Experts of a small language model: 1 pick a token, a variant of Muon for the experts.
Below are experts of layer 4 (counted from 0) of a mixture-of-experts language model. Rows are named router (the router's row for the expert), up (a neuron's input weights, with its number) and show model dimensions 0-191. Each number is 500 + 25 x the weight over its row's rms, rounded and kept within 0 to 999. Numbers have three digits each.
After each expert's rows: a language model's description of what the expert responds to. This comes from a sample of Wikipedia text that the model never trained on.

# expert 9
router:522500517528483541438542518457468497498447520516527484520566473546481469536503466484489552513511504499501492493519494510474496454504482468483525464525542497496484465516507521484484494463510459506540489502497501473494505521521545527512563487532494447495515473527507527472518494561488501498547492489486475505490514547477522504517487540504495499532519530490489504490528486474485478471499515464477454487491488476511511450494501489439520540522482495540485459510499506518485479522506514498519498501524534449492503461479514463497482523493480514519473497500534465523493491495505458528
up3:534499481529465488528484581498529485501497501561482485490510513477519505496502511476525485518477531512482482495476511473512532456558487429506503532506529451501458503465457481511511485469535511494560517509526497509484496473504528522469484516487485520532507473562466498511480500485527487473522491528444500518512474497509460528520524500479487529485505529445505506501503486521525509505462508506534534515529496521483504486480496485503502515509464501487527479503511497517515515509473455516478489535476545499512524546516512491514479478519442490551507515523468479551461527513540493482
Description: Linking verbs and connectors after a subject, such as is, was, has been, became, and "as" before a role in cast lists.

# expert 14
router:538515537532532521514512503483506474495499521530495562459491528491494498488474521525517476498528499481462546496518472515547476507507481503457511534497508507488459512556484534507477524473489526508520526493517527540492509502498509486543483526522497514546507529539458521508504495516517522505483498533514532473486527520495466505437495497477498475538533489487473518490506463504508546532505506446487482467481474495521499426499501557495521507471502500534471461466518519473481478497471513503548552473488497480489483493472546500503521484487470491548476490544465467524493506535489501471
up2:519491465509529516552523501512445484516510490493470473500467525485529457521533514473531539493454516506525472485507482522497471456527497466513479487488449472474516499459522491512492467534499459492515488500553511489452502511485515505470536504488511450482495480548483516517545500482476548525515508505479490549504459547524506503474513479506453473529504471542501482476511499496507498460500450484505511501507479503519558488452485509487445443480491493481472496523487495516470507514484516532486444491529491518513480463491481512513505507444500513507488492507533498493497521525456492462
Description: Pipe characters separating table cells, especially after empty or zero cells, plus semicolons and equals signs closing headings.

# expert 4
router:507462544464485459515522478473481507510491469532532498535511477502484538501503493496496504520543491487455522472521480474502534478533516464478495489489522476503508519532482478507535483487484460493494503485483489491487552525454493508459494519458498544476506504459539552496483512446457470491520505466461523485466493454498545497515522510522509476485525510506517551474475490540478452487500458483504508533476487493500480487481473509454507507502474509508524463518483514489471522545485496482516497505506514513444469490453477535531541501485519457522511561499498468473521531488463489498
up3:491537496495464481528498456484513456537511512493558499504456478526466547505522533529520489469449494521475505524512502512529480503503491479509460504457578530531511543513494464512482493521493486502460475495493568552429504509476468505489493485553488509475489509498540458487508541447503499517528499494485489522494489458482461479502505508512521513452514520506496477497492488495490530538485479439437517491500480529528538492496462520502479493505509499504529504474516490500504510506506508531518509489500492477476498481530540485506471534511477462492483539476511507484504495476493467478
Description: Word-internal fragments and endings of verbs, mostly past forms, split into pieces, such as cru-sh, su-ed, clo-sed, la-d-der.

# expert 8
router:513501496505505510514505519471470539480488554513529502479521440467493475447477522468523478494462493464445527464498494514456479493496515477467517479500522450476508490526514499525467452555501513504516504496519536522477479480505478545523470459510522504512533511497480507544492500474507493523560464492476509480520501461476494512518525505485532489510497510505501552506524493495485466482509518496498499532458520504478488501499556474465500456502499471493443453502501482511466527520472452514523483488510507518497490481542478526496441492505514482470498460510497479502502477453503482436
up2:520515467515489480467498472544524475500433473477468471472520476523489498535530507485486504501515526488522513580533524529519535507473484486537513494519520519497502478470509543445475499495496496497483529503476513549483511478529515508477441490487503485520529527490486510496469482512511540517497456501455495536508544542475479535477485512531463498476491485479445486495531511474507561512462538551519462503514462518509523463498469513482519498473473508515514497518484492510479505468520529522546493497531502505479478506493504540510524474468528505489482482490509483544525492492554503515
Description: Opening pieces of rare or technical words after the, of, or a hyphen, often species or foreign names: ec-ology, Ag-asthyamalai, micro-sc-ope, Buddh.

# expert 16
router:489477466528529512508527469468517507519481520497518529515499522484479497465501467480451475479480471486474539496538438481519521530516448504502477521475482470475550528499541522515496501525472509466526494484490511504542505479478505523476477513485474469535468491499481463462486507513547464486516486511522496532500515501500471496514498540502466485479506474502460470444533506516471491438514519462495507496466490464530532509546499491494470491537511498491521511468480535460502467473545501512507518528511550484502478540523474516512495480485461462538462501541538525517484490456489488505
up4:548510491558497447558482480540542510511526521493481532514479563555490509491488536528496509518489511521508443520534543537467522525460498520496546545477507478514485498519560540505509486492517495481527487463474516524488507509529476478517503512463501494504497543467502481475502504527482467496487502454517538492489546493525498482561506500483483499557489508483503546501517496497527498517513486485530486514540545493500497483481482536537518501514529543476521500495509498478456523477481499520518478507505518472505505521485459461471477521470484519547493489507487496482503499490477505542
Description: Month names and prepositions before dates or years, such as "In 1975", "summer of 1968", "March 10, 2023", plus some table pipes.

# expert 6
router:486474506526535491521482465468490517483475508507514478509459463515484520533481469495516459532461505465517529461496511482492486532497518483530510520483497497531493459485520483495515525473469457511487515491520469483465483539500450473503517486499456545499513550540493489532522488452512459528493544480539452498511521517522492499474514545489473505499479494481481465499541491522521458461473536521512461517498493509524480503548527529482521507514503479493487500473472520491457561486511477494521470474537554500484508468477492508516476520498494512522484527478466484526477549431484501506
up4:467482511501531463524523477535472541495521474510531504489504495529532504507493491492514482526506472493508489501496495542489531501499485464499513546447504462540455486494510520496514514431554498486481451512534508493495485550470484497495491488443468517473484529536499486497506519481486495506493497492519470532486501516508504470484553455487462468481462545455524471520526522523488470519507494479466494484480535503503519453539464561473528479481506497520513502505457501483502521477524488538500542525462565495467515489501507532492510507482492509481520513473509548473493510477541493462
Description: Second equals sign of wiki section headings like ==Career==, plus taxonomy terms (Genus, Phylum, Clade) and noun suffixes like -ation, -ment.

# expert 5
router:483520498522491491499498478500505573576454491490496458489504503471505492517505526517543460550551506488491494516494499511530496482488537456499479554474512490486467464505478518471498488484501545512495497533512507504480541537516494517489472503479487482480545528528500500477497519460524485518520505481510502518512525477520521496472457561487485484486532479501474473506547515488468542492528521511513503543474536487490480497503461474504531527478518460476449479477546511455508539519476465511518472499503510452540506497522507524526495497444520521481478501543460526485502501478499494524
up0:507518506501452480497489512486478521470535527483504517511512536490529460513509478470500521522522505530532500520501488544464492491485494515497474472494481483501493509526492544511524487530506480502474449469486541463493461515516518462453500533513492497499471465494513467526448476522470471455504505504461451500485490518539467486493477520522541511542478535566487468508446503515497510530499500503456509489506537538464514453506508514497520508480484499553460531480565510461509496495462517500516511464519562470515543530508502514534479530526496480479527507498484487465520501491513511490
Description: Mid-word pieces and headings in political, governmental and geographic text, such as Par-lia-ment, No-ta-ble, History, Population, Serbia.

# expert 11
router:500549538502536464517523505508459540500478498471558528517523532490489502544513477500522498495482520503508504512492450524534546477456529514484535492504494526491526521500485482538500515506478476479466500482518515509448490454512517470481519479441477518486461564510468488503515503525499508533488504465492536510499508505482494468516508466492529466483520483518479520473523505474541533522446535483502520514490477505465457502503462501515495487527468462496491501520496456493512497540504464505527543501469526537526503491516496583485481516528502443531526494501538481489509496516502524484
up3:524487504530505481508528452508495520508518497509531514500516508482516453501510476499555526463483508482444480512448603527479482491514546527512529514482548481512490515493495507493520484528499468477489515480475503558503492495495499514505506469538460459506475503486521479530503478514509528460496487465489524490495504552483460500457504434520471483475481532488511521457455489491502501525498490510516490488452542509473482479527509484510478492520518451489480490512505466501483430485456473496495505495485487500511497460522493537560458516510507508485499518513492474490507456506496503481
Description: Numerals, spelled-out counts and "of" after percentages or quantities in statistics and tables, such as three, 20.4, 100.0% of.

# expert 0
router:504511516498501478497502501516468529515486480519516507554510534507484483502500515513488541500496534508520525481506478493469542487477505491483486522533486485514481533482525491471481524540536484505492531525481490504504516488462467486520506463491498460552528491476473522463512509535470484481560528469565508572491493495535498465483565505496506506487487493503492494519493504509517529522509516519478485486500505538556522442493517521472495515526526470481518482507450535508481500484526469455526516483505542453449537503524480500557517513493489524536490524509533499485533543482460467532
up2:511471474518531488478471485510485484489526520499483511488466516543480473524493496494490488541472473524478507502547503484533530482498464476458485527484529532504512486486505498524536472527533499506488477491496500507489503492476501515515517510474490532476487539546482497541510537512506524481517512513545476483537572503504489486528531458459500494438432516471555499519527489509549521494502502553506513449445507504495501542515474537468513482471485500493518471474579474517494517467462499506501482474544519461502512491497489506545492507479497499478491485512465473501496520460490466507
Description: Commas, conjunctions and subordinators opening or joining narrative clauses, such as when, where, because, However, said, "At the same time".

# expert 2
router:520499497488495516491525477496486514498464514473513510493524480547533508571508511507512496485540505500488517518535533497522527508548503473485515507502477476527491540546525521528519471531493465515499473503538468468451493491448492464473525508459467505512512516471489457535500484516513468447510509454542484494481499494501523444481504500469485481512492480474494507459493484511515419528512511556512488453477477516453502459501510534540488494506503496492515516500506511449504518502522465476522538517520503498438549486501540523478515485554517501513472461506486490508490505500499486502
up1:527500535481529474500488547501500517512477481522469508522465475514513482489527514500495516466533523482507515505519458479449465514538469533481488538492496451514469559502496445532470506543521469499503503497487485544493521522505493482508509511499492531524513482498510534472498505548513490507530525479445517525485493501522489540494463494478488513493497508527431496552501463493496467484507541492521476529456491496505537493474541465470509508484468471491532510522489529550493486487522510432511483507490475463537515453484480538455476471490504473493504471515508514488479495460474542499
Description: Plural noun endings and closing parentheses or brackets ending a phrase, such as players, members, years, "(45 km)", "(doctor stoppage)".

# expert 13
router:550491502563538525457483519493437497486484491547524548491534469523520555497511498480502529517537496509469518478459483496504516563532521485517463458517537509529517518519511492494471507505521524517557490472509513529513475495474505521512518524503517522483477543475524542479526500480505471498498498514520529506479532485502483475506500546511462464497501486520530485484508484491488529522505493519527503485497529500470488465489522505493474509547479456520473473441540539510507490488478485452482499466488541497507508510531525496536491489514521478510483554478526498477473544506532514459
up2:465480530491494477510494483455490512514486522483483514524486544523507471503526449544475471506515513510523496494532502507510490460506506462510507506535514542528531501471481491530470519525499519476484472531513583498484446486500481489517495524485515479499465507488491519530494459510481486452466490513448529471488510527499523498484506524483514507486462469471506479490472489514493499525508502524498475451500478472541480455518512554537469499493525450481513544495451462489482521502498529521516506486512476539559527500451515491521509514527513514509498542538532510463535561485505499525
Description: Inner syllables of proper names and foreign words, often Asian, Spanish or Greek, such as Wa-hi, Men-de-z, Men-ela-us, -kan.

# expert 15
router:490546541476497497487514472453513479543509550481549508488500504470506541510534503547538519495474592487469466508474504517487542477515494475550545462515542488508508499486523516471510502493513519498482473493471534497464495503551459518480490470481478502563507543502540467521524483477492517468500534487462466496538508454508525454464487505497524494519499538496499511493481492515533526486485505481484482527488534510493540483485517567497537497494522465533505475510495501477497494520490470521552495514509482538464530490489518506519496513513523490476527505514527502505505500496476494511
up4:506501499458465453536518510522503503525512469476516483499516482510502485486485455501569497500484504543490498464540520508483469524510492468485533506472512490470517490512511438503500505489497482521506473502491483508504447525468581449463489486459508499494515484502471510537475531478529563509557539480518518519534456495520529467499445514471530497490508488501521520443483506499506508463513555469506524483533489501524502460485493467510522498495505458483471507502475454444524500524497524509538537492491457513504509498525505467499475512498494477498496494461503494493520465504482515518
Description: Articles, adjectives and adverb pieces before a noun in descriptive prose, such as a, more, very, largest, equal-ly, extrem-ely.

# expert 1
router:500549532508497495466527534501499515548471469480531471567510515515496548496517512511478513531531487483480499527490482493512493520503485490482532520476486480434504510524557554507487516482501487465493484502516488462502551468486541507502472469530484534505492490498496495469488561542474461504486460492506532491481540503515491508470532494495446482461512527490483530506468500516485509510535453481473514557496480445495472452527517489520502523516516460510492495499478510518479502529562488526491489518503472489473503515549487534527505502507538481502490498503526500482466507514511466456
up1:495476454476480498535528496488504485488457442476508537484494496474493498483500471500505486493504491490523512506500485489487520477473468489492502534566476531487484485529499479486577442528511514499495492487546497478476536457510483499505524497556481505493567439510514489501483472527481467473524496493539502541506504476508501510487482441474478480515494518514493536452516526482510520481476514493494522497487502499514514490477488546514524507498486477522518545479510517486500485560504490546512471487479504489497503552478468510513526438467448485480509501549458491538506478486471515476
Description: Single letters and short pieces inside non-English personal names and words, often Central European or Hungarian, such as Bé-k-ési, Re-k-lame, von.

# expert 19
router:513509485530507466472542471496516503472545506504517519522515470521445504523508483541510507508487506509475529505485540502499505545510500527498494511542472488502498518536471508506477485483485497471519534514498522510540487522456500438562468519529491525529514482467498536500510474495494498489552536509508504519507471498480538518500526502447538467519528489502495502476526452481511463522498486538540511498519517525459435483526500519466522469500444464480516466457501497478465550559493485491518518517506501469542505501514501506512449491477473512485465476476528510469536472512493501488
up0:528545483454495484492533484486483525503498520520522506470463504448474462501489496514532508528458502517489523521499494480535498463497523524527477512478493542555500501495490487533519518467492494474504487466504514523516474500536485498472509506497564566534509513526485423505516507502510522486553507501498508483499473532518510498498515535487487505481493487531476497541511521507486520508495489483495528475520509535486544472529548439462472482531531508538435497522495481489476503537511483535477506527482491521466534517498471474512513485500488503465518548545514523512485484500562541493
Description: Head nouns ending institution and place names, such as University, School, County, District, Airport, Stadium, Oblast.

# expert 3
router:522490507542502512521508481501507526500477515467515494523538511485503484470508476477470490521534518538514526510504472508497479480516523444496499481539489538506476522521514484552465498518526525488494464483483522500480471491464534503503554481504517442508518510477537463498545528483526545453483471520543526475472512523471540512501528507502451473442516534474490492476467504527480511522521479502521480484453526477560454462483544520524507493518524491523528451479505487516460473495494489488496499503536517498444517504522464497472468458482519520508500477481519493486501465521470479510
up2:505492531483438485494480506507495508489541507517505534471499495528521489525527457484472481520486485487480523461469484488492477462500493465472482494470528506513492516525478479458457534500589531480535489503512519523457481489501495479512491488503494512481468502538524488491488489493477567489485543546527504523517511498517504537522538509466445525458502524540562557510503505466528507472481495502525530502494477485489499494493457551491463541493457513492490510511495497488563514493504454460482481499516472480506494498503513469501474520506475521536520514495487522547523498518483481472
Description: Word-initial pieces in music, film and TV listings, roles and band descriptions, such as (ho)st, all-(gi)rl group, Nominated, Label.

# expert 12
router:499446502507518512545460480479450517520461501558518470470544497476505471502486517541473486494509514535477485484506459494530474525499453502490497487535520529472540514534523488534533491449544458521517503511531489467494506506445530506490459495482493529514517519526522494511507491482504540474509493479470501510492528504484450469511484524496485464472512508528486472482466484520525483494491486549535527467463500476489497456533455514507505478507449515496499534483494511470455480523539469542501534492539497511510503486536495464491450520521513520509513479503504530464484495491481501456
up4:511519516495547528503501489535498491546511531468480474499511499473467498459530471472517483495478478503480516480523493538548496521550512547507531512502496502503516452521517532458490471474503483527444448545514539486462490507507513469485488524516511481502511508486549542505509543496508523515496497505482487499498425494512475546503512527489511532506504541495490522492543498473502504486486411538489502494499424497525504447492467513481494477495504492519511545524485500497543503497516495528506512548522496541497517499524476525495488507467493478487542529481468498504532484521478521515
Description: Individual digits and units inside figures, such as coordinates, scores, decimals and measurements: 3–0, 7.46 m, 44°35′02″, km, ft.